Experts of a small language model.
Size: width 320, 100M parameters.
Experts: 2 picks a token, a sigmoid router.
Training: a variant of SOAP for the experts, 932M tokens, 7112 steps.
Below are experts of layer 4 (counted from 0) of a mixture-of-experts language model. Rows are named router (the router's row for the expert), up (a neuron's input weights, with its number) and show model dimensions 0-63. Each number is 128 + 32 x the weight over its row's rms, rounded and kept within 0 to 255.
After each expert's rows: a language model's description of what the expert responds to; "mostly gets" lists some tokens that are sent to it at least half of the time. This comes from a sample of Wikipedia text that the model never trained on.

# expert 4
router [118 114 107  89 115 112 120 190 107 137 117 184 107 132  92 100 130 155 126  66 188 162 104 127 102  98 100 103 184 138  96 131 138 155 102 114  88 150 150 116  82 190 171 146 145 118 142  93 201 184 192 120 111 157 120 147  89 128 130 151 112  59 154 134]
up0 [167  80  50  10 148 150 125 113 155 122 101 100 124 102 181 163 169 127  82  91 138 124  36  77 141 135 142  79 141 141 154 156 173 133 128  79 122 114 131 148 160 115 137 140 124  99 141 152 115 194 128 137 117 126 141  94 106 174 100 182 103 103 152 109]
up1 [ 60  89 151 112 103 104 149 111 158 114 138 121  76 180 127 121  95  95 168 121 161 116 136  87  67 118  95 101  66 112 136 160 124 108  97 136 156 115 140 133 103 163 152 180 172 136 208 118 173 163 141 153 136 114 115 110 143 113 114 133 112  71 120 119]
up2 [144 141 116 109 105  88 137  75 134 112 143 216  83 111 150 147 123 166 200 152 129  75 126 143  98 100 142 129 155 143  68 163  49 109 182 119 107 176 104 100  81 138 135 200 140 150 121 121 116 165 108  60 165 145 167  78 145 113 171 149 130 156 120 153]
up3 [108 140 163 177 114  79 130 156 117  90 122 122 175  74 170 182  77  97  99 126 137 127  70 142  92 115 120 130 109 133 139 154 115 118 140 158 202 132 117 191 131 131 181 166 106 126 102  70 156 144  80  93 118 162  84 142  65 163 134 101  86 118 137 127]
Description: First-name word pieces
mostly gets: "ri", "ne", "le", " Charles", " Lee", " con"

# expert 16
router [172 104  89 129 137 141 134 150 117 153  43 142 133  87 130 110 123 142 148 151 134  77  86 193 107 143 138  94 120 150  85 108 134 167 131 172 126 127  52  93 119 142 147 142 129 195 100 178 152  83 150 151  83 139 109  98  94 164 140 156 127 149 111 137]
up24 [150 122 103  94 109 144  86  95 150 156 118 177 105 105 157  94 104  87 139 185 115  95 160 152 135 152 145 142 115  94  76 148 144  91 171 156 136  76 115 131  95 116 131 118  94 188 104 161 149  79 117 162 127 116 158 164  72 132 140 121 186  91 119 149]
up25 [ 77 145  95 120 107  98 140 145 137 154 118 132 114 154  91 121  95  99 116  79 109 104 177 128 119 142  71  88 215 150 113 101  98 104 174 128 109 130  60 142  97 108  98 106 152 119 129  75  83 124 173 113 143  85 169 171 145  50 123 107 174 125 102 167]
up26 [104  66 118 112  95 129 106 127  72 135 128 152 104 124 122  94 139 138 162 174  90 119 120 177 155 119 155 144 149 108  81 120 141 131 150 160  68  93 108 109 153 113 112 116 132 118 128  99 178 116  97  90 165 125 141 111 169 148 136  76 139 137 122 239]
up27 [107 112 134 102 131 118  99  95 132  94  81 121 141  89 136 141 120 109 130 124 155 126  78 142 176 168 105 117 119 119  86 107 103  63  82 188  95 176 126  92 102 108 132  95  64 129 116 148 109 140 167 176 126 106  81 106 176 103 136 117 132 127 105 129]
Description: Surname and place endings
mostly gets: "berg", "ić", "son", " Jones", "ville", "wood"

# expert 22
router [158 101 100  90 105  68 106 137  95 164 114 126 174 121 117 110  99  80 139  96 111  67 149 101 114 108 115 102 165  62 135 115 125 126 137  50 125  77  81 153 127 179 148 143 126 145  81 179 124 213 123  93  95 192 119 130 111 114 147 157 112  81 169 137]
up0 [131 128  92 144 124  53 133 112 201 178  66 141 224 124 149 161 118 143 170 138 107 179 117 185 190 113 104  88 141  74 154 111 152 122 107 153 154 178 104 141 127 102 107  76 163 107  92 172 156 115 111 118 152 117 117 151 118 129 116 175 127 129 174 100]
up1 [ 93 166 103 101  51 125  85 151 120 133 133 111 103  69 132 166 140 142 107 157 122 128 106 113 131 102 156 110 154 131 113 101 148 123 145 105 163 111 141 141 135 144 140 125 200 100 150  70 108 161 172  95 151  77 128  73  73 154 139 133 138 134 137 113]
up2 [120  93  54 115 149 151 122 143 154 176 155 115  94 138 182 128 163  76 150 111  97 133 147 184 104 163 184 200  94  98 139 206 137 156 126 173  79  98 152 158 117 172 120 116 140 124 147 184 129 162  49 194 103 164 142 117 137 107  72 104  32  81 135 134]
up3 [159 148  98 166 111 101  37 102  98 102 128 175 112  95 172 100 108 119 117 100 107 100 197 106 154 148 117  97 115  89 159 124  56 119 135 156 119  85  76  87  88  92 140 155 150 112 116 125 143 121 162 148  93 104 122 152 107 151 113 140 140 114 183  83]
Description: Capital letters in acronyms
mostly gets: "T", "S", "C", "F", "B", "("

# expert 24
router [ 99 115 122 103 133 165 129 124  96 131  24 124 142  72  95 157 109 131 136 143 144  93  97  94  89 129 140 134  74  86  72 152 166  99 109 136  92 108 137 117 162 167 133 159 120 161 135 163  76 165  76  87 129 184 153 150 120 199 140 134 108 118 136 144]
up24 [ 97 103 187 181 150 109 118 113 124 138 166 145 108 109 111 109 148  98 178 109 111 157  82 104  75 115 110 137 161 123 108 150  83 105 157 184 120 121 176 153 162 151  86 196 174 132 148 170 137 140 148 124 155 118 183 147 153 106 169  88 104 161 127 155]
up25 [126 157 109 153 188  59 124 127 138 155 106 184  96 146 141 145  73 107 171  95 114  62 170 101 106 129 141 149 111 165 123 114 119 134 161 146 201 135  78 100 156 100 160 137 138 166 158 146 167 127 101 168 178 138 134 121 106 148 108  61 192 139 160 122]
up26 [135 101  98  76 141 108 153 126 162 164 141 142  80 122 121 133 110 168  44 163 142 169 139 131  75 127 164 117 185  98 165 137  83  95 127 157 140 107 143 143 141 150 139 111 128 123 154 116 120 162 121 127 181  64 113 114 126 111  68 166 111 112  97 133]
up27 [ 94 101  92 111 153 117 154 131 134 144  83  95 152 165 197 173 127 121 143  93 100 148 126 167 181  86 173 110 144 147 144 160 167 114 109  86 110 140 151 137 123 175 146 137 134 109 169 167 149 122 186 105 129 106 155 108 156  96 128  96 115 132 135 158]
Description: Plural endings and connectives
mostly gets: ", but", " which", " that", "s of", " they", " because"

# expert 12
router [144 172 129  70  90  45 140 151 135 113 108 156 125 127 170  96 121 115 190 149 170  54  97 100 131 109 120 117 124 116 131 140 202 119 130 135 163 154 165 116 127 154  82 179 104 136 142 106 102 129 120 139 141  76 149 175 150 157  65 112 109 108 114 133]
up0 [153 118 145 181 101 115 106 113 111 150 119 139 155  96 135 106 159  98 166 178 127 102 152 116 142  86 133  92 136 163 121 116 108 120 102 120 125  94 110 220 115 211 119 115 126 138 104 132 112 138 104 108 161 155  82 209  99 149  78 147 114 123 167  98]
up1 [119  96 160  70 145  69 117 126  92 121 143 113 165 119 112  90 133 186 142  88  68 124 154  99 108 122 113 123 157 184 113 145 186 136 112 110 111 151 162 170  62 122 150  98 196 105 174  94 122 107 131  85 154 119 129 183 122 152 148 111 119 123 146 124]
up2 [107 131 112 175 108  93 153  92  97 156 102 141 106 110 113  97  83 132 176 158 156 152 145 102  96 121 107 159 185 143 131 178 151 117 105 119 213 110 121  99 122 140 165 120 132 153 161 101 128 121 121 153 139 154 190 109 106 187 116  66  92 103 145  91]
up3 [140 124 176 131 146 173 128 197 110 163 151 200 167  79 169  80 128 159 141 122 139  90 111  80  72 165  89  76 110 101  66 134 117 140  92 122 151 141 117 144 183 249 145 112 123 130 121  84 158  91 142 116 134  98 164  90 165 182 107 136 145 127 167  67]
Description: Vowel-initial and er pieces
mostly gets: " U", " pro", " O", " Pro", "er", " ro"

# expert 17
router [127 101  93 153 146 127  96 147 133  94 114  95 114  65 100 160 123  79 174 122 164 136  85 140 102 139 155 129 145  83  97 161 116 139  87 180  42 144 137 161 140 201 164 113 141 152 162 166 155 134 133 136 145 137 117 143 100 133 153 118 186 150 124 161]
up0 [ 95 132 154 127  71 138 132 193 120 104 154 104 174 138 180  35  74 155 100 134 123 171 169 130 141 112 118 113 156 105 184 145 161 170  77 110 136 165 148 155 122 100 197 174 146 116  84 180 108 113 107 170 157 117 157 130  67 154 141 146  89 102 110 153]
up1 [113 190 174 145 151 118 104 107 142  97 104 169 129 124 101 114  79 137 129  92  69 176 122 127  93 123 128 184  60  89 122 103  43 148  99  89  54 118 163 133 143 145 149 134  88 151 189 116 144 180 141 135 143 139  91 104 116  95 142 133 156 169 211 124]
up2 [228 147  86 145  92 149 149 121 141 148 105 155  95 129 160  98  99 109 108  68 115  93 156 176 136  75 106 168 117 145 116 169 164 151 102  84 155 146 175 119  99 142 131 112 117 129 107 100  96 139 158 170 155 112 142 154 151 140  64 117 191 145 169 121]
up3 [ 59  76 125  92 146 100 162 208 123 175 129 133  93 119 123 146 126 102 146  91  82 113 126 132 122 138 146 116 134 157  62 174 136 138 172 163 109 172 147 172 116 155 148 103  91 118 114 167 171 103 116 119 128 129  89 169  24 111 163 103 116 156 145 115]
Description: Auxiliary verbs and subjects
mostly gets: " was", " are", " it", " were", " is", " has"

# expert 8
router [119  94 159  82  83 136 106  97 142 137 163 137 132 115 119 117 134 112 131 139 122 134 138  94 158 151 150 185 139 116 129 143 152 152 143 135 128 185 137 162 164 116 101 184 151 132 151  74 208 144 152  86 135 140 118 152 110 165 147 126 132 123 137 131]
up0 [166  81 194 173  71 195 104 210 105 120  93 153 134 171  45  75 102  74 173 130  78  62 139 140  97 101 116 138 139 104 154 105 134 124 157 113  74  94 108 148 117 146 153 129 111 140 152 128 158 163 135 128 106 151 135 137  49 108 136 180 132 159 153 134]
up1 [174  90 158 164 105 130 108 143  55  84 130 140 154 137 120 129 135 168 136 148 169 160  68 141 109 166 121 130 144 168 141  87 127 140 168 120 116 129 115 113 132 112 121 152 109 204 175 108 104 155 107 120 135 142 137  86 129 172 117 138  94 122  87 156]
up2 [ 71 106 180 172 146 131 167 126 135 121 135 142 145 135 186 120  98 130 137  82  96  73 220 100 139 130 139 164 122 119  75 147 146 160 141 115  85 154 199 115 108 115 119 141 135 155 167  64 225 224 188  71 127 119 108 137 116  85 140 112 103 108 150 118]
up3 [149 141 111  87 124  50 133 108  78  84 109 144 146 157  97 121 127  84 132 158 105 119 183 119  56  84  68  87 137 113 108 117 128 132 113  87  97 134 125 152 124  98  88  99 104  90 105 166 191 110 176 100 104 165 226 127  92 100 144  90 104  78 136 108]
Description: Name-internal consonant pieces
mostly gets: " b", "b", " l", " n", " g", " Ch"

# expert 2
router [ 76 125 145 119  89  81  94 144 108 162 111 103 114 149 140  94  81 136 166  95  98 116 159 140 103 151 154 162 116 180  75 140 143 165 140 136 149 106 128 146 143  87  96 165  95 108 108 153 136 118 124  80  81 156 127 127 179 145 142 121  94 130  99 103]
up0 [122 120 171 105 136 107  98  89 116 112  74  85 134 119 145 144 150 154 158 101 195 129 135 170 118 115  91 147 137 134  93 132 108 148 183 147 126 153 100 110 136 138 187 129 126 127  83 121  75 133 200  63 105 195 160 170 132  90 123 162 172 110 120  66]
up1 [ 92 122 168  73  97 103  95 171 108 105  88 145 183  87 145 149 124 121  98 139 112 146 142 131 125 139 189 152 129 109 104 127 182 136  76  77 117 153 116 130 156 143  80 122 153 109 134 127 119  99 144 126 109 132 107 128 193  94  94 169  71 136 113 147]
up2 [ 94 123 156 110 114 173  73 151 114 128 197 117 194 143 126 148  84 113 124 150 119 154  86 126  85 103 125 137 132  99  58  72  97 150  97 124 109 117 178 131 134 128 104 149 120 125 132 173 102 119  86 116 144 196 111  82 108 160 120  97 158 131 139 137]
up3 [164 157 122 103 159 124 131 102 138 150  94 134 174 122 138 159  89  75 171 138 167 148 176 138 108 131  98 172 117  80  85 132 193 174 160   9 121 103 123 131 120 132 153 115 150 125 138  92 125 131  97  53 123 171 150 123 156 139 165 150 151 178 137 183]
Description: Word-initial consonant fragments
mostly gets: " t", " st", " d", " cont", " tr", " pr"

# expert 6
router [136 119 132 108 163 127  89 162 126 141 136 148  89 143 156 181 162 107  99  67 153 113 104 106 108 155 133 153  96 192  55 147 123 156 119 158 152 132  82  73 140 126 127 139  71 129 124 124 111 134 176 145 104 100 160 160 127 141 116 137 106 143 114 164]
up0 [144 107 117 123 115 109 130 192 126 156  92 129 106 111  52 145 138 144 129 122 145 157 144 153  87  88 130 119  91  89 190 131  94 162 109 144 104 139 125 149 113 163 146 139 130 143  87 150 146  75 142 111 121 112 106 144 135  57 164 149 145  86 175 139]
up1 [167 109  89 191  86 141 138 139 103 137 130 138 106  83 145 116 149 153 126 138 140  97 103  86 171 115 113 112 135 148 124  85 132 181 109 135 136 110  84 143 116 138 178 143  98 144  86 129  89  83 116 118 148 123 180 171 135 182 173 110 100 155 119 119]
up2 [129 115 198 199 104 196  84 133  60 115 149 200 104  81 126 167 135  88 133 113 127  97 152  92 137 100 113 143 160 155  81 106  78 135 143 109 131 168  90 121 125 133 127 164 118 107 158 131  93 137 146 150 125 135 106 165 174 148 102 171 158 112 130 134]
up3 [113  94  88 122 188  93 126 109 143 164 171 124 127 143 184 133 137 191 133 190 152 105 117 179  93 142 125 104 133  58  95 149 137 109  90 197 153 149 133  80 148 165 109 144  84  81 117  76 120 109  99 136 145  68 174 196 152 173  86 140 110  87 139 104]
Description: Mid-word vowel pieces
mostly gets: " stud", " New York", " Christ", "att", " man", "un"